Experts of a small language model: a softmax router.
Below are experts of layer 3 (counted from 0) of a mixture-of-experts language model. Rows are named router (the router's row for the expert), gate (a neuron's input weights, with its number), up (a neuron's input weights, with its number) and show model dimensions 56-111. Each number is 128 + 24 x the weight over its row's rms, rounded and kept within 0 to 255. Numbers have three digits each.
After each expert's rows: a language model's description of what the expert responds to. This comes from a sample of Wikipedia text that the model never trained on.

# expert 4
router:145147145159108156110156098158151159111105151162142148155091113105149105102094109152103154162107157149105152103153106107094105121159102105129155148105107104106143106104
gate0:120142134155105157109162111151147135135094159162155137143091113094156091099113160129109122166109141147130146100165110097108099125153114097121152159109126109119170100110
up0:173154105159091154120123179112099137141111107133115145157159148134133126098129139138147076145088089123160145163147090063129119150172139111106109165136150139102129164160
gate1:102160142145091154109160092144174144119127154144155160141116105108169109116121139150111134142102143156110157088168076120096123132145075097118171148108106117117155104118
up1:122180124133098130112181090134125117136110165150139097139109154106107135158159159115119108125129179147137136154159114160143089155139106139093128122111090129141157131154
gate2:128141141131103140125147099128143131135103154122166150140121125094105106109099123114085127136104161127100142111143107154132118129136129090150157162095126097091159128135
up2:149124109153078151142123138140155097093141144142131106153154119126145144155126132142147133146143146118073094087172114111153101129160125148139113175096166142096116157090
gate3:132171135139122168098147081135151147113111157138152157150116104092168122140104143133119157151109128145117143087164107106125104119142119113142160167113083132099135097098
up3:150112122126158128141143173129149152158171116104123114164166150090130120069160111119144083097134143086121110152125158094123124066127131110144140128133095135103088127108
gate4:133164178156133125069139101143161139127104153133173162144099094079162125099122133124119129170123127151116159106137093123120114106161121118123153174119120135110140109113
up4:118115169170135101074134135110139122142133089146170139190163084110176173064149091110080104099115094122102114129117098168124145100158112129127108171138107155143125089138
gate5:128154140162110132110153105140133159099116138163130180141126132105137098118122155127118135151115130160085162096133079145125122139151122096126151163119107095124135101091
up5:119140140110078151100178115133140154108107158112123168108110100129126102127147119124106152101180131142115159109109140105149156123108159107110113124133088160148157155094
gate6:107134170141137155130151134127158141109129190151143143140116101108143097140106170153082136143107129148100142112153091130117126124120107133126156126081106098110145115116
up6:170125124123121085097154156110125102118103152097148097141136152136150086118142151165074097142123134126088100123166117123129089128113126130137108094104135115140116159123
gate7:121154152118104134105136089131168131108090147147147126140099124066151130138103139141116148168121143152097148111165112115115116117147099113108179130099090101083152078092
up7:146161145107126117106094110132130119147123132122114115174110148133179145083130131134122120129138150160077144128122140142138150176134112117109121168102103083105126094120
It responds to: Bare space tokens and year digits in tables and dates, plus word-internal pieces like sur-ve-illance, comp-licit, Reh-der.

# expert 57
router:145160166146108149097159096149147146119105160152145153154096105103147114147115128141113149152106152148107152109150110133099109110160105097155152154114117110097138100103
gate0:111166148132138173098144069157150135127100140149163135174103104095175112116077145192102151172102138149113149109145108114124118101154112115131160131099089112123139111099
up0:054144123098160119130171095088113098097130172122102106143126137128157115108119109162117130139110105145118088148132137098142127122091089121146135119076112135133124112091
gate1:152139178161123153117160103160157137106118173151174165141125109102144116100118132122101149138114145156104148121144107129110125117154110106108158153107124120094135117093
up1:085121183137125137137132122155145126116138091156112102141158105096108129127105115137124135119167119140109128141107144078165110098155107140133140161107086126146102119129
gate2:131171155118108139111146089153136156121118136162161147133127110110135120118129156163090139147108132146099172118136079111093092086155090100127141152110104094110129099113
up2:098151121122146137088130163134112114121150164151154152133124142142126102097151164107098139141084142172134118139111083099079096072184136167089123088106116084107148122066
gate3:116165145110116151106162087163153142125113136150169138132112112083146109136098138153109162168119141145090134119128089157108104096147096085140174172110092133103142101129
up3:133169123116143136162132145159146076091100174076139125143120167127152143153090130118105188127108157149118107138120124142111121124130111146155128144111144124133161128082
gate4:111152148140107162109167121153147161117114139164150146152108115104138112113110156153129158144132154165105143093164082138106095075155119073119132162098109101104137108114
up4:132177101094083164149150112148149147096117127163158131148122141120110101117110094167168146102176123129100110148139083164106086102129092075126114174092150100114111123101
gate5:121169166145105168084144095135160146092100145164165146178111121084140121122122141121117162159140135149126119107148113118077117132152090090123133150111103083115128097110
up5:106137142139104124103125130086088125127109152117127128137102160130127113095127166138109156148139142118095135097118128083127137128114158127158093112119121139141116132102
gate6:100149160128125155090178104160147121114112146128142141164104110116164110129106123160119134155122139142087132115126095134113125092137116090135165170127090096082132109099
up6:202130145127100086142118146130124127125144136129153136140126109115111144089152155162113144157085139128151135103135136118126081129124136165079122139117139124093178149092
gate7:132178142135092136117166108159155104113096145119150159157103104117165122161127125149126137150105154180085137098137124108115108120140119097147188156091103141090155103115
up7:128088157169115103101132123142127158108112130134148124135140141133125087111125147121087152156127122101126175143166087098133115163148150136064090140127110074133121148124
It responds to: The digit 1 and 0 in table cells, stray byte symbols in units like lb·ft, plus verbs like came, come, do.

# expert 50
router:125153156156109156106149105159152153135108149152152157148106094105148116131104104152115151162110146147098140110149099120106094117159112104093155153111110104105122098105
gate0:093171149155123144115147093143155144123088131139143134137102092121125122125096151133105142154117130122119164123142127140112096125161110103152160139117102154129128124114
up0:097121159161156135109148086101108104128126133146094149127107120108131159077157164155094152133101126099144138135108147097130114116129105118124141174142122173152096142104
gate1:116130151169103140109163078162129158120096164144145160136086114106150087157125129134113125130127141175098116122132124120110088128150109099122169150116122120130140098127
up1:176132151120129080130144127148106146127148154120164132158131140105119100153095170171108102112140112140107104155126140164096135143115089155133107117137153116105126104103
gate2:099162129146109138096166117148159131141106129156145148136095114110179123072100161138117147169071150144097126107128122100096105093166082100125134132103087102103136096129
up2:135174128093095119109163119138126106133116152147155186131125102129142166101148145175102074163112122145139117135122112188079136132122110125128093144121131137143126126128
gate3:118130144135109136118132103152136150129126142143159162162121110113142084129117153128125156161126152139101168111145084086096122100149090098111145151128107111099156102101
up3:085154104126098120118107154149106104122160149165130141142141127091124133131149108152101142099159147092085164083107121108102166150127135088139130145163096119159135154133
gate4:120154146140105136079139122149168129109082158133157128131130129126150144158109144106101173147092115144096143116133110075121137094140091136111151141124115127086136093106
up4:072103099139113153068127140136184123133105113139149110094127123135178141091140154131096170149112097104107145132133155054146123058153145134135142121125137140152089138134
gate5:130129156170110125102162114159128160102099165172141131135120130092123116117101132118093130131092134156121135111152113146120105131157113084099161146113119148130144103120
up5:136138108100129119142137159118147109077122112074112159177144117160158105087083177194099155158121156126116124145125121139141137121128114119137129166133139079149164095128
gate6:107139150129101150099152098156151160112107165128150135154121136120148098126111170140134135159118138165077146113150086117088112116157099096113129152135128086104144101109
up6:122114133117089152150117112143124096119162124091110134159157123136137150134113175137123094123183124175119116160100124116080098119138123137160114152122127085172117118136
gate7:123139151147079143106152118136156146090106148152154128172110111116147118106101154131103151151115145142103131113161080090108107117174129095138150124112130118106138105105
up7:078099135118142106096146095090135122171122146125115156149123108118120121109128109161143124146102127129107101106095141133122119097138110144091137120150125160151143102147
It responds to: Sentence periods, century prefixes of years (200, 194), and connective words like while, until, back, see, in, with.

# expert 19
router:097150152149104161097149104154153165133101147160151150164109093093150102111107133150107145145101161144103151103161110139097107115150102099145154146107098100093116106105
gate0:137149158164107174086162093155126176141095133145153137135115110106149117140097142126133140146125163149103135134165122116094119095166111091116155187090086124099127101112
up0:137115156131138133143135078110110147147099158152127119148108093102101126134081102124130191141149115110130147147151153076162148086119128088109154098137120129128094131137
gate1:109152152129107149107167109171157158122102147158142157172129080103153119149141136145104120136090169148110148079151128124102112116126114109102132133101115108106145108106
up1:143114139124138139159126143129112120077130083131145149140141142170093096156128150122134102104076146157149170157138133073153133151109083112140137134109110137114183129101
gate2:115160159136106132088146103164162139113089143159152166131126115109155131118107121134109121178113123157105163089155122130105117093132105112111151160102098092110139128111
up2:146101108133115114120112118162120122134146176168122134114135108117117108125136150086117096141126129169102110180106173128150112078157125098137081162088117159108131124108
gate3:106142168149122177101163109172172154083115153133157132127117098100157102141120172170097131125104172134096149108143095121110107126129116084115131146095126115093141102117
up3:093140133123114124128112113145142151170141119179161170093105092159119140182147161145139107148131113127104163132136121107162178112118107137152092141094141107107161105140
gate4:148148141139092143091155128147142143124121132160169161159118122112148106123091157161101133151083167165092156113154122130097105106172099105113139146102093134117137124110
up4:151155118152132117128149096126116155131116139142100123104117121138114113103100144125098133151169166105140153093143139085162103113114091152136127128144114106121103116165
gate5:086170165172108162111153093161143142124129168135155133147097083117146118137125140141101132145106135143098150115161107113115086088124114112129141157112082126103148098100
up5:121147091114146122137141094117132160150133111174124114081147099129153148128178139149137108149131095158150146145111108129152155128117104105094142139137138083112147157092
gate6:127158148154099145113129103145159146115127143162161166138113131105128114129126134168106134162116149148115162117137111104114110098146118124114164153114124105114150123112
up6:138103104121113163086112080109092137156130162160139175151085147084146130084109133157139132156097081101162154176118135111137115113101129127094124136149090134112155095136
gate7:128146149154120165119179089179140161116110143160147166148094091128141118122122142137091137172093160171134142109161115126109114132163093104132123146118096132110131094125
up7:144142139179110119105160096118092127110118138144163124105153110082145124129091127153171149101124145173115134104134146087108132170139130124085163155095102130125121149127
It responds to: Table cell separators and row-ending pipes, the word stem confl(uence) in river descriptions, and connectives like of, which, is, American.

# expert 7
router:143161150153106150106152106147147157125103160149153153148110106105150108136109143146104155161106152153108149104147099127101113131155111100133145144111098107093112106098
gate0:134156180139117160116124087150134142080100172140154148153108113129155111115113170150101149153110162175116167105135110115117089094165115119148140164101102123110136117102
up0:107113145119154138135120085148151122106122101108156110139130158134123148089139118134129160118074128115164146117134112154141161148123095115176134164141119104161141140104
gate1:040109116165121139123104131139132124075106159123125115138115129145163139168130101127095147138097144109164121087117116109131125094131124140150158120135128101140154152136
up1:091120101093147127099108151134160128108131173110142113109115108093158125127118110120136138150097124091159118083095148046105149106137126104134130122131125129136201103137
gate2:101143171123125159101131083148135168105130161141181160149095109091138135142129133148116173139085132163110177119136115105121113120134105111122163160118120126122173106111
up2:123145143142160136131168089156146129125145119142182133138153145144114150076145157171127117100125159092160155163148135108098143103133139111104128129108119129106103114086
gate3:112151183156101150074134100145155164113105143137160142155130092090171114120118130131097158167108151126137157114134121120096109100129120092108141158131110105114144115061
up3:121148138140100168134128108114125131071145116142161127138146122148154129122126143149160114145073113144145117134122137089162094146159139095145116147139121124129114140113
gate4:123124145138113137093161135129145143103131155150140128167102123122144137106104169157090169150115131154120158117134110104104105108151106107138159147101089123134162106100
up4:092115129139094119107094086132120152152131141091142093165124145138110109112097105107130108136108164136136111114168100141131143113170125094106142090144117134144116108127
gate5:092131143155128150095153112126148174128094147174160120145118114096158136122113154133103160146121143138144150106164127112100130111164112114111126151125099102125158094099
up5:115133146140167122143127170113065153173092100125143140118123115119151129136150145153090098139118085099113126187087173131138117137132128148111083112126097141155179099128
gate6:122157173145114153109142103151163143123104140136148152163126093101156103133117148144126124168123131156116139120144120103105096105164115108086144165092101094107151107086
up6:113136121135111131165087146140134124113161159131172130117106112135164123136152151130130116122101146178095104154179139149147125146128136113149140129102124167180154131150
gate7:110129135153097131133141092152150133134092149147166141131096115085169124073113141160102155147111160144093129087180122138121093153143095116121150152086119122118116146136
up7:135140132139125116105118101141164098130133152105148151098104124128146131143104139136121113125104133151132141107093130100095139081113085115109120107127100094105102149095
It responds to: Blank spaces in table cells before numbers, the word the after prepositions, and word starts like exc(ellent), E(ast), Oper(ated).

# expert 49
router:124146163151106153097161093159154157116108158147150153158113101101153105146105133146103149154103156158105159112153098116097111135163103093138147156103104111097131104109
gate0:097152163138087152106149104134145139132120164127129154169105096112193124136113167160094137136108168137100131117153110112102088095118123117131146115125116092100151115082
up0:128145111124098100133137142094101113155110094154119072122184163085134117138117117101126142174144142146103099143126146068101127081097123152117140105145133127132170155116
gate1:119156132157136162113132098146150163115104134141093109164096092105138118148109120181107129161123176168098128113163099094108127113147116126089157138129119109095147126099
up1:098138101158125138110136151164178153121107154089136156101108120145148174065132135135147149116113100120084125134131120099119111135140106124103123111115086097112119167110
gate2:151137137131103142113155097163137141124122167155136137164115085100140102119128161154101130169095127139109147119173120126115093117150096105108155156089113092118113121092
up2:112151117134111126117139134149137149119123143135159166155127147122148093100172140103130169092126181124083132130172133117135112148144131110086150127156117095125118077100
gate3:172133158127124144106171124156142145117118135125154139137119107099139094156113154129087153156124153145068152125126122106099096102151116101109162175118109098119115115138
up3:075096147144091116116140088157150101111128140113180137131147115136113142083110125130122087156124133098154108133140132171142152130163146101101145132111150153137134102135
gate4:133147145171089128099155119144156141114106126150131129126097096094167089116080132126103153141115141165088122131158087097116131104144093096130138150114108133095147121119
up4:143163151126133134112131151136082126135136118154113132110104144131170087133109126099096146147190119157119141127148104079143140141187137110117144134129134116137180188112
gate5:136115154161136134098167091133140141077138127135134144131112149124162097122121150118127171138091128170083107124144088095113101090121091093148145137125087084093126131087
up5:134123153140133131148100088097118138115145118173109132135183109153113104148157150126127127109108118163152087146139142125098142085141111065165104146102097136108164107155
gate6:162137158148119155128163116137134179125093123179128138136109105110138095125116160147094160132085156162113130096160116136104114127134139095137149125127083098089131100133
up6:196126116116129138145123169113123172169123143139104120124193142129144135125162128151155115146070114161137150118144147119124146099138141136127090122115119117146116154140
gate7:139156176167120123112148094158132177125114163154126151169133102110125102147124121135121126162103150163105142091161130126092092113159128121097158174105093113117130114099
up7:165127099123092115097135121156128094112144174130120150116134130127106125101117134145094141112128146091100093103118100081154082162136108151182124106136125126120157119134
It responds to: Spaces and pipes in numeric tables before numbers or years, pieces like Ch(ron)icles, Ray, wh, and verbs such as could.

# expert 56
router:140155149153113153105163110154142153128105153154155160151106098113150104132104134148106149167111154146103156110156109138103112103146104108117156147107107098114132108096
gate0:079162144145122117089154138132175132120095167164144126122133133098146114147126157150116132150101124144139149107141110126123110142120117097122156144099114076094150110122
up0:102117123137125150112113096141148136159117138108133123104102121122118132126135123145140114170136140116160125154143119142096088176154134089127192161113136096107144142102
gate1:128156167151112164074141127143164164126104140158140129131099119088154139142103144161128147154106156146109165123166132115123097113147084107126150135098110115124153124105
up1:131123137149087148118120156142158145112131092131112126097126154171103080101136131124123170129115142107127118098092133125131156110130137082147129117134126124155151129152
gate2:106157134141095166104159100164169135126105144157153171159113100126173111116096149139098132141121158130093158093168111107095114093139108116127134144104113112091169086117
up2:114090140178125138105137123131111122111113163125130123133156114136104127127109153098122129149140161150126135129171116178124107131181096129108138123137147102098106118087
gate3:141145166131099150118147113150138155107113167130144161150111107095140099104103177133089141138123156159117146131143132117128121128137103137088167157105099093121139110121
up3:145111119110147126128111087113113113091129107141120138131108107102102146117133131115096141106077123104080165119120119106105148143112115154134128105124134141147181083098
gate4:126145160161116148089137104124162133108090133129147128127122123120137090127124145150109170165082155126113141116124101133106092133137115118111167129102102128104159099122
up4:115113145150146140127162100121143165086123171108150124136103100088152124144141147135103207105092170107169152107144092167118132140141107151142150149109127113116136160132
gate5:133149139129097161096140089120147131102138129152153148123099102108141117115108157140106147170109135121088152120138102116105100110130084115107152152129123114095165083088
up5:119115107145149110151182108176132135128106134153113104173154102128154099180117096096089153106130117154152136144166147179108129181132110115110155154136097130108121147128
gate6:123132147137122132103144121122150150111103145133160173126105109115152096110118148146124141150118153134102174094130095134113131103151126115114151136120098099099163097087
up6:127139140121137094135094138096120137110148114149145138130101115111136094090175162116110154152124140102147169105116086121105156104087115173125143132108140118155162108105
gate7:090167136137089149084126094126135143101127123136153153124119097103161118084104144136083124137082138144123142129145120124102114069129118104124152144114105117124155080116
up7:187116137109119114126122094130159147146099110145141111138139125110140138182117132117141134123153159169132111120153127120135108176163156111102153114102119136122074162115
It responds to: The and The at sentence or phrase starts, spaces before years, and name fragments like Hysl-op, Geun-y-oung, in political or election text.

# expert 18
router:126143162163115158100149099147148145134107158142150155146111110102150110150109139156110156149106146153100144101153101110115100125150110102121163153104102106103143108104
gate0:102143132177117175109169120158142147136111144123153152147106096114141099134121128150096154161092141157089142109167105121092091117133115089108159148123107128109135111110
up0:081122166151127123154120129145155124109122125146118125141126150109167113137134124144139123122130149126149187109165133105124153140115130120102166098086123157125098120100
gate1:127164151167105135095156078145144162128097157125145158134121108082159107136087137134101133156092166158116152127173120119121117133162117098112181158100096127119149098100
up1:105142146172110136123164117125093146133103134104144122097095115084093109142119177136138120158118104108095133137159122091091099160170078107102146149091147148105105104088
gate2:105141148169129122102158120159133147108118147138144158142091082111145098112113153132100141139130139158085144104138125129120109116136123090105157150108119121087123119103
up2:141149108129132113141149120150101125098158120103126132142127169158129112124133144145127114134117121162117178125088086115148147094149107155146152110112093098156135095136
gate3:103138137128120167123157104170137164102110163143145148145097109115147118130096129152106147163106147151107126110149129134109119117150094104096153132112080100083134095118
up3:079128126123136102108160149172130148154138101112134180132175122089146145138118110099119143108142095174093113111147125153150144131098106160156116149102094139103117105124
gate4:119158149138082140123135119153151135116102153145153150149104122082139080125098138174104156136121152152113139093125116101118105092143090145163146123105112116091142102095
up4:070111101124093184139119154148142097119101092150126110170139113129107076099079124109117124163122130137138098145096111053180110118172149122131150135102128168143132124123
gate5:126143173140123151122132087151152159131113118148152160142100088116155095147131121140117125164104149121132152137154114136137064145131139088131119161114112149128149118103
up5:141130138178132145125133171102154107138125111090139126111111163126169160141153136160133173109112134137096118092128167141115147054122111182125133069093129140146167131129
gate6:122134152142138157094173108137153158121124161138155165135103097117165113124111139152112150162120157147119158100159098101113111119136114102123152138105080116083130122097
up6:137155117154139161140173107079162166118148137160132170131127113113107149156160102099119126142117125154104125142098131082113110172122095117131146121088074107126122126143
gate7:136162153122123170092162110143161162120114162140176170154124106107165107127093138120105116146117145151097151114150095133104124089181080117139145156103104125089155115098
up7:079159167151165139126158098126119133156150136149149096162127130101116109130143132126114129125121137131117137120147155132120100153126142126124157116124161077123125134138
It responds to: Letters after H such as ä in Scandinavian names, pieces inside rare words and taxon names, plus " for", " and", " which".

# expert 32
router:129147156154111152112162095154151150117110163150153148155107092095154100121106148149112148151106146153102153104149112143100104140152111100104157156116107108089130106102
gate0:105144183135108133089157118130141176118096146155170153143112105092158117128101143151137149138085117148103162136158135157107146129128127085150130135139129119134095079083
up0:147137138150107119094171096148135140147084168143128138133124139121089098164144092145127139163123152147160138097144119109107084134134157121098152125114123122133173180123
gate1:097174136134091135124130081161130177100116165131163122156121108094175140158089118151102160155082143166128136126158117128113130074151119082142148136130091105115143087139
up1:117168146168147105093144132129144129144103159148080084128122131115146147129076124130097133122114099154138115128153151154099169079147148132104110145155134139136166117159
gate2:125145162176112124106169127165150158094120126157136159130106101098135113124103136152103149142107145154100143091144116128118089101121118112093125134100089121083159090133
up2:138110116127121149102173171113125114120137154127160124173141153163127074175132126138120140130182125139121143138097114081110080144162126103111110159146123142142150112145
gate3:091155146168099144126153108142151156102099161154159152154119081121150105106090131122104149156114132142135166089152094134104131091148112101103171147137104106120146118109
up3:090132103120079143100160107139159117108101118130115161098137093111134134140100125103110124138112099167150114147149116141126151134113117157123107158130151148163089087107
gate4:174155128129105164123164136162169147146104132153161167129107097116123119070117164113103153135097124140110166128142116136108125122153091116115166133130128124113114116118
up4:072134134147132143115140092118105103084103174110112107147123158132145112119121120111107184137168131129143104111130130104179117099154102123106154150110129099113154082146
gate5:121125152147131141121150096134149142118125135164134156154114116108126132114126152175118169155108134128091164126142104106104108122145102096112166140131100102127139119097
up5:103148101126094086126128174159189103109147156125144128143119142129172131140124112104122166093097114129159154140109165134102179177129158122125177110114105064143103118122
gate6:135159145139088144104161096143161137093088160139132151155112094088124111114112136161092147169119144150120148086139121122101111114141123085101154138107103120122138090103
up6:108155133126123165154113109147116109154125113145152146156151103118187121111111159125135119087095123121159124114095127109093104156127167098131105135156142170134159074144
gate7:103167153152096174093160102143135166117119152145158151124102092106174095129090125157121137153091142165123146106125134121102085117167111087114163148087107081102167119098
up7:104130129114126167132129108118162135127134155125132144097132137149133092151113086158149159116108099141109138116107190118089091150140097126135086118133134055125155105118
It responds to: Pronoun subjects like it, they, these, modals can and could, the word to, and mid-number digits in population or distance figures.

# expert 37
router:137157151148102160108151093159156162116102161160150155153112100097151108137107127150103151163103153152100150093149106112100100116160100100141161150109097107105125100109
gate0:119161156172113134106170078125140176116123159157137147167105117091155110102139141136122117158080127159134154131166095146123115088142105083135161140114083135115143089122
up0:152126104156119081148129161124148132101105120141113161138136145147116156131149160135155108146134144116098145118140099111091137150127167166137120093131111095103176164121
gate1:117138132193167145122133133108138158092129128135149129157131142116113079139133167159107123151085179177132158137156108106090087101132078143159102142116158124123154128110
up1:104161177131098125092145096164168168094129153127155156122149072132159109110116178154138106156111137140139126121117119107095093116130104124089153142133124073122108110107
gate2:054108151125088162106159072149135151119105113173151167132134121128175096139090140175112161161096163147136151110099125112137109108148135118149155111090103139133157140105
up2:099096122109094110145101088109130154138139127120102102098160124149182141117102115120137135112104091112169137168118142134123105113129143150161138119128150113128151176164
gate3:088166120121164149131133146111157133133146133109144105153124159159170104090159163134147137143111104154129100101125142117120148119105087123150125127156120132132141144073
up3:159162108109155127158137133132136160124144120105160111155134132105115122100135154169145146145077108165134133107109108096103147098124104117143137144183134119110138145084
gate4:098123171142117163109156093126148161116122136154169149159117104092182109136120150132140148144119130123109140134137113084111094121126092115135149134110100123121138120098
up4:140121075149138126131140139172150104108146121154146118122131120145100140107144131147122141105105117154136147137147150115146162115153112111138141184105128091130099113136
gate5:128146154159126129087138115161111174122101143174123143170124096118140125135118158127104153150110123147120129114130096156117118120138107084110137156110102099104153125094
up5:106144133118137185143098131097170128129088130127146096097135123109142127118137155129173094171135148142104162099118126147107125146136111163077107117086137104119117085092
gate6:132155159159114156125169118164141127090138174134171139146119116090168114102114163164119127133108143150083150078156098113091107119134109120116160135106091122123134101093
up6:061117137123104100154182161118106161135086159170149165162182140145172125139126163110125092109132139170127141147127159139141123100112144106129109149106141189124127125116
gate7:129149163147114134092180130144151161104119151142161162151105106104137131123102133138130136150078150149121141122161121126119082115129112103115172129110116110092150109089
up7:136141143120083093159135131103153104133142132063163109087102162154158102120114115117114129151120119146130163134164128157119145058133109127142151150121120151146144130124
It responds to: German articles like der in titles, the preposition by, and mid-word pieces after prefixes or hyphens, such as Rec(eption), pra(ise), Jean-M(arc).

# expert 60
router:139154154144112158096155095147154150120114157144141152162102108097153101123105114149108156167110150151107153098158103129097111109150101096114145151101091111105133093102
gate0:122164140168125141095137099150159161128125143143150142147104125125140105123120152158112140170119154147095148107133110125087101132156116096116141142129112088122139119125
up0:091149092132099123119134095138162138155164165146142129150107133156129099109129092156131108135120118145110140109109093094134122168152161119139121102151078165136105124149
gate1:162137144160127142105165113146160138108093141135145128162107110114153084130118163131112132132100154149119166116135094129111107105137134093096165154114113095088153125118
up1:183182121140105102129160136134127152139126125134113125159105112103162108115147102117131141126121160168106122100111116118127097149123140160086100131078130142109138098154
gate2:117154142156105138097123123168164158141126162154142142160112102116159129128107138152120137136113163130106146106160101132075121096163114097123139155113112106116146120132
up2:141165164118154117114093134121108110114167127159094142131125079135127104101078124103128121145134114138086163130156139130131159128146121109140155155089190127113122093120
gate3:134163151139114144106135098144159169102096153171150138141131106126145110125105154125092158174127138149122142118164101097095107138144093108121144150094107128120129103109
up3:100180111095110130137148124139158147130135156143124125149119133154104105138135165113088147107145095186148156086156131161142115110119139117085156117143104131157126137130
gate4:096138163137122163100157095141135162114094124178138151167107118110157122134119148153110124163094156122086116112162102088108097143154112113142140118103130095098134122131
up4:121139092099130172105146163136106154116102117163116111129141134155103089139101144162131100109137101084131068131138102088124140128100127124150130155085123118132102142134
gate5:137144146139086151096176129153142157121116162145127129144115072089142105155118127169119143167126161141124147112160123143088108122152109100120166113132116104098128103103
up5:098105130151132122118177133172156158130126167134143159158116125125164109120111106127113164172096104098171096123118152092126148125165137165099104121148142113077102148104
gate6:144141153164123145111145105164165147116107148144152156159102123109148114124107149152084149125112152122116157107171090105132113098149115113119174163127116138114137099096
up6:050134122161121137176110138161129140126138171152103139125122124123115127072117133141096119125108134141167165140136091150144097116113098128075125161126096153111127125102
gate7:105156158151128141108121102152148116145132125127155131123091122160097113119124144170108146157105149165108171112132128164138137108151155122150124152082093138104142115123
up7:138103130112122115153114122139136111158119084099146091092140145161146152052122145156128126147127127152079150171136153127150101132103169149113115087153174117127163124129
It responds to: Commas ending clauses or place names before he or which, plus mid-word pieces in headings and biographies like capped, reproduction.

# expert 2
router:128150160148110154101160108154156159119111154144139162151104091097147114160105158150102152152100150148098149102153109143106102111160102105133146144116094105091096107102
gate0:151144115163121118109113112134140122081104176133177133117094093101180084125119166134111176129121128150117179087121115137125135126140144137121145141105125129108128104090
up0:099115085083135118135158105134126145113157103125098112129148144146148089154103094115096140153132110093129100158140145092087119157113164131114134110091148144162162150129
gate1:132136149188104129125155098152108139163084117095117118140100111073117098143130131168149114126117150172111153128124121143123109166134136151117172131152145148115127123118
up1:129135174129127158092160127141148150114104135131150153155139090120153104106098171143085147154110154120086152082150100117093098140146088106128144163112086110105164106100
gate2:128151153153099155090154093155160146100117133163162151155089094104163114147109134141107174139116145141120135095122115110108110123127110098092156129130089089093148105105
up2:117124116094110187105151145118131147103116099121136150146098123145154134136111146140147192134154092166081147101088128116133114143122109114129101119126190159152143084138
gate3:179123120127122154152174153150146115143100108107142123158140096152164119101135143156130118151131145170133129137114078162118078114103131117144134113091111108117126119146
up3:126115118096141145155147149115139146116140110094101128110180111113133117148149123100139112108114143156155117150113137152098121170107136165082086134139088135133158135156
gate4:123164134165104144091137117170128166092119134153144138136097102111160095137088168134103151140133152160146164106137087114114113114157113104111146133127120092118146101114
up4:155148084117147122149107113105124095106130095129148137124106146106141075160146185126092154101129119099137145158171119090165113089158157126098105116114108168145104148131
gate5:111157176146109160085158118131170148105102167167144162134104130092145108142106143152113141166097153154104174077133113115108113120156108100134149150095107127089137111098
up5:192120152120124114121130140164126168125107158170097140124145100085144111158128151076139133110143160152088182125129134168080128147153098103145115105151152123147145123174
gate6:118146153159111151098159119164153152122100152127140156164098101094139110135115172140124136133098158158116139101160124132099093133152123081097150148107122105111127107093
up6:124133147115132153096166123177148141107125116137159157160129120146116104102110174101128139167164191163094122139165109103136151103096134115136098107153165131134135092098
gate7:089132132134097132094152096147154142106108118167138150187140112119158130121092128144106157143075136146126128133140108151096123138139122135135141115098134075109091110112
up7:086117115109124123106168177099131138138157126136134132139127141138104090109131137136095110131107117119159123135124114152149120133131137120117102106156136099099151128160
It responds to: Single digits and spaces inside table cells and measurements, such as km^2, scores −4, 0.83, plus sentence-final periods before paragraph breaks.

# expert 8
router:134154150149099158098152101155154166123100146159146146153102106104156105146109142150104152155105149144106155102157102133104114125153101095105155150110104111108146103113
gate0:044148163171116147092147148135118131115116141165122133166107120131158142143112182167120156130090140119116082115155141120102110123116146139080145164129132115135142085134
up0:110143098127123132168120162079115092147122134113122094142143153111177154121085143124128118077120120111137113124070127111115123149127129181113127113132175065136112125161
gate1:109146110110081155121156112142144148076104130159142150121093148139186136059108177144098098142121166113090146116162115091129092094134105126109167145095116107094105105147
up1:158149145156144173127109108130140141111102159114118123167099114093110088132099124159129160157094143118135147129160115171128094126162098082105160132158132137115130126108
gate2:135140146145109126140109132151140180139129131140137128125147134104152113113102134159151168165128140142123122119166064124093107112148125102106147120150100093139160114138
up2:122118138110106109124131118133136132113126106112142146094106149126119109109124097135154103095166108122154106188087085122128153143121133168087122120114122124117172138115
gate3:114163157157092151099124132153145134080117146159150167134117099103142116148095168176113129148112133148108128106156127109109115099151113113127164144101121106102148082129
up3:082140136160126149147147162138111106092123124151164143084104121138143157107093164109103114111144121118130148144107135135124158131155129111137110148121129128149129127159
gate4:105159156157097132097155112142153156116119168137151144175100108114128115127093148145116185171112135148091166112129118135130095112179122123113156128112113122091145105119
up4:116132116146143103161138160102160102146095148097130090128112113113150124145104168155133182112124140134089131136139130133082119098134122113111123154123107102157152113141
gate5:122117130142105154094168131140122134113112166148143114180122139123135077117100129128090150145104167176140149130155089089100112149158094139135115180093102143093117086121
up5:198150176135139161096158133124145158140131143105158173149131110130136107112089170124121092139134116125128141127133146149114134079134092089101144127149062119079161122094
gate6:104131147129094139103158100129124174078121156164142153173106087107135106111117159141088153140120152133108149104143099100108089125178125099122151163127101108112150101110
up6:125095115139137147124126133130145184110116146148165081110116164154133164146125098096111128106139167103147111135110108141100130140134126112085116133115159133127158110080
gate7:120147150139099157121151101135167142102124155144158171151104114121169112125127164153128148167119137141118157128173088112088112133169128089114174147104085123106138119111
up7:128098116123113119138136162153108091152113151150113150137123098135138116093123155160146150133103100145116167129166117153116111148157156118080139125141132162126122109117
It responds to: Word-piece continuations inside names and words, such as L-ale-ham, Magistr-ate, libr-aries, Mc-Ne-ill, plus ation, ate and year prefixes like 202.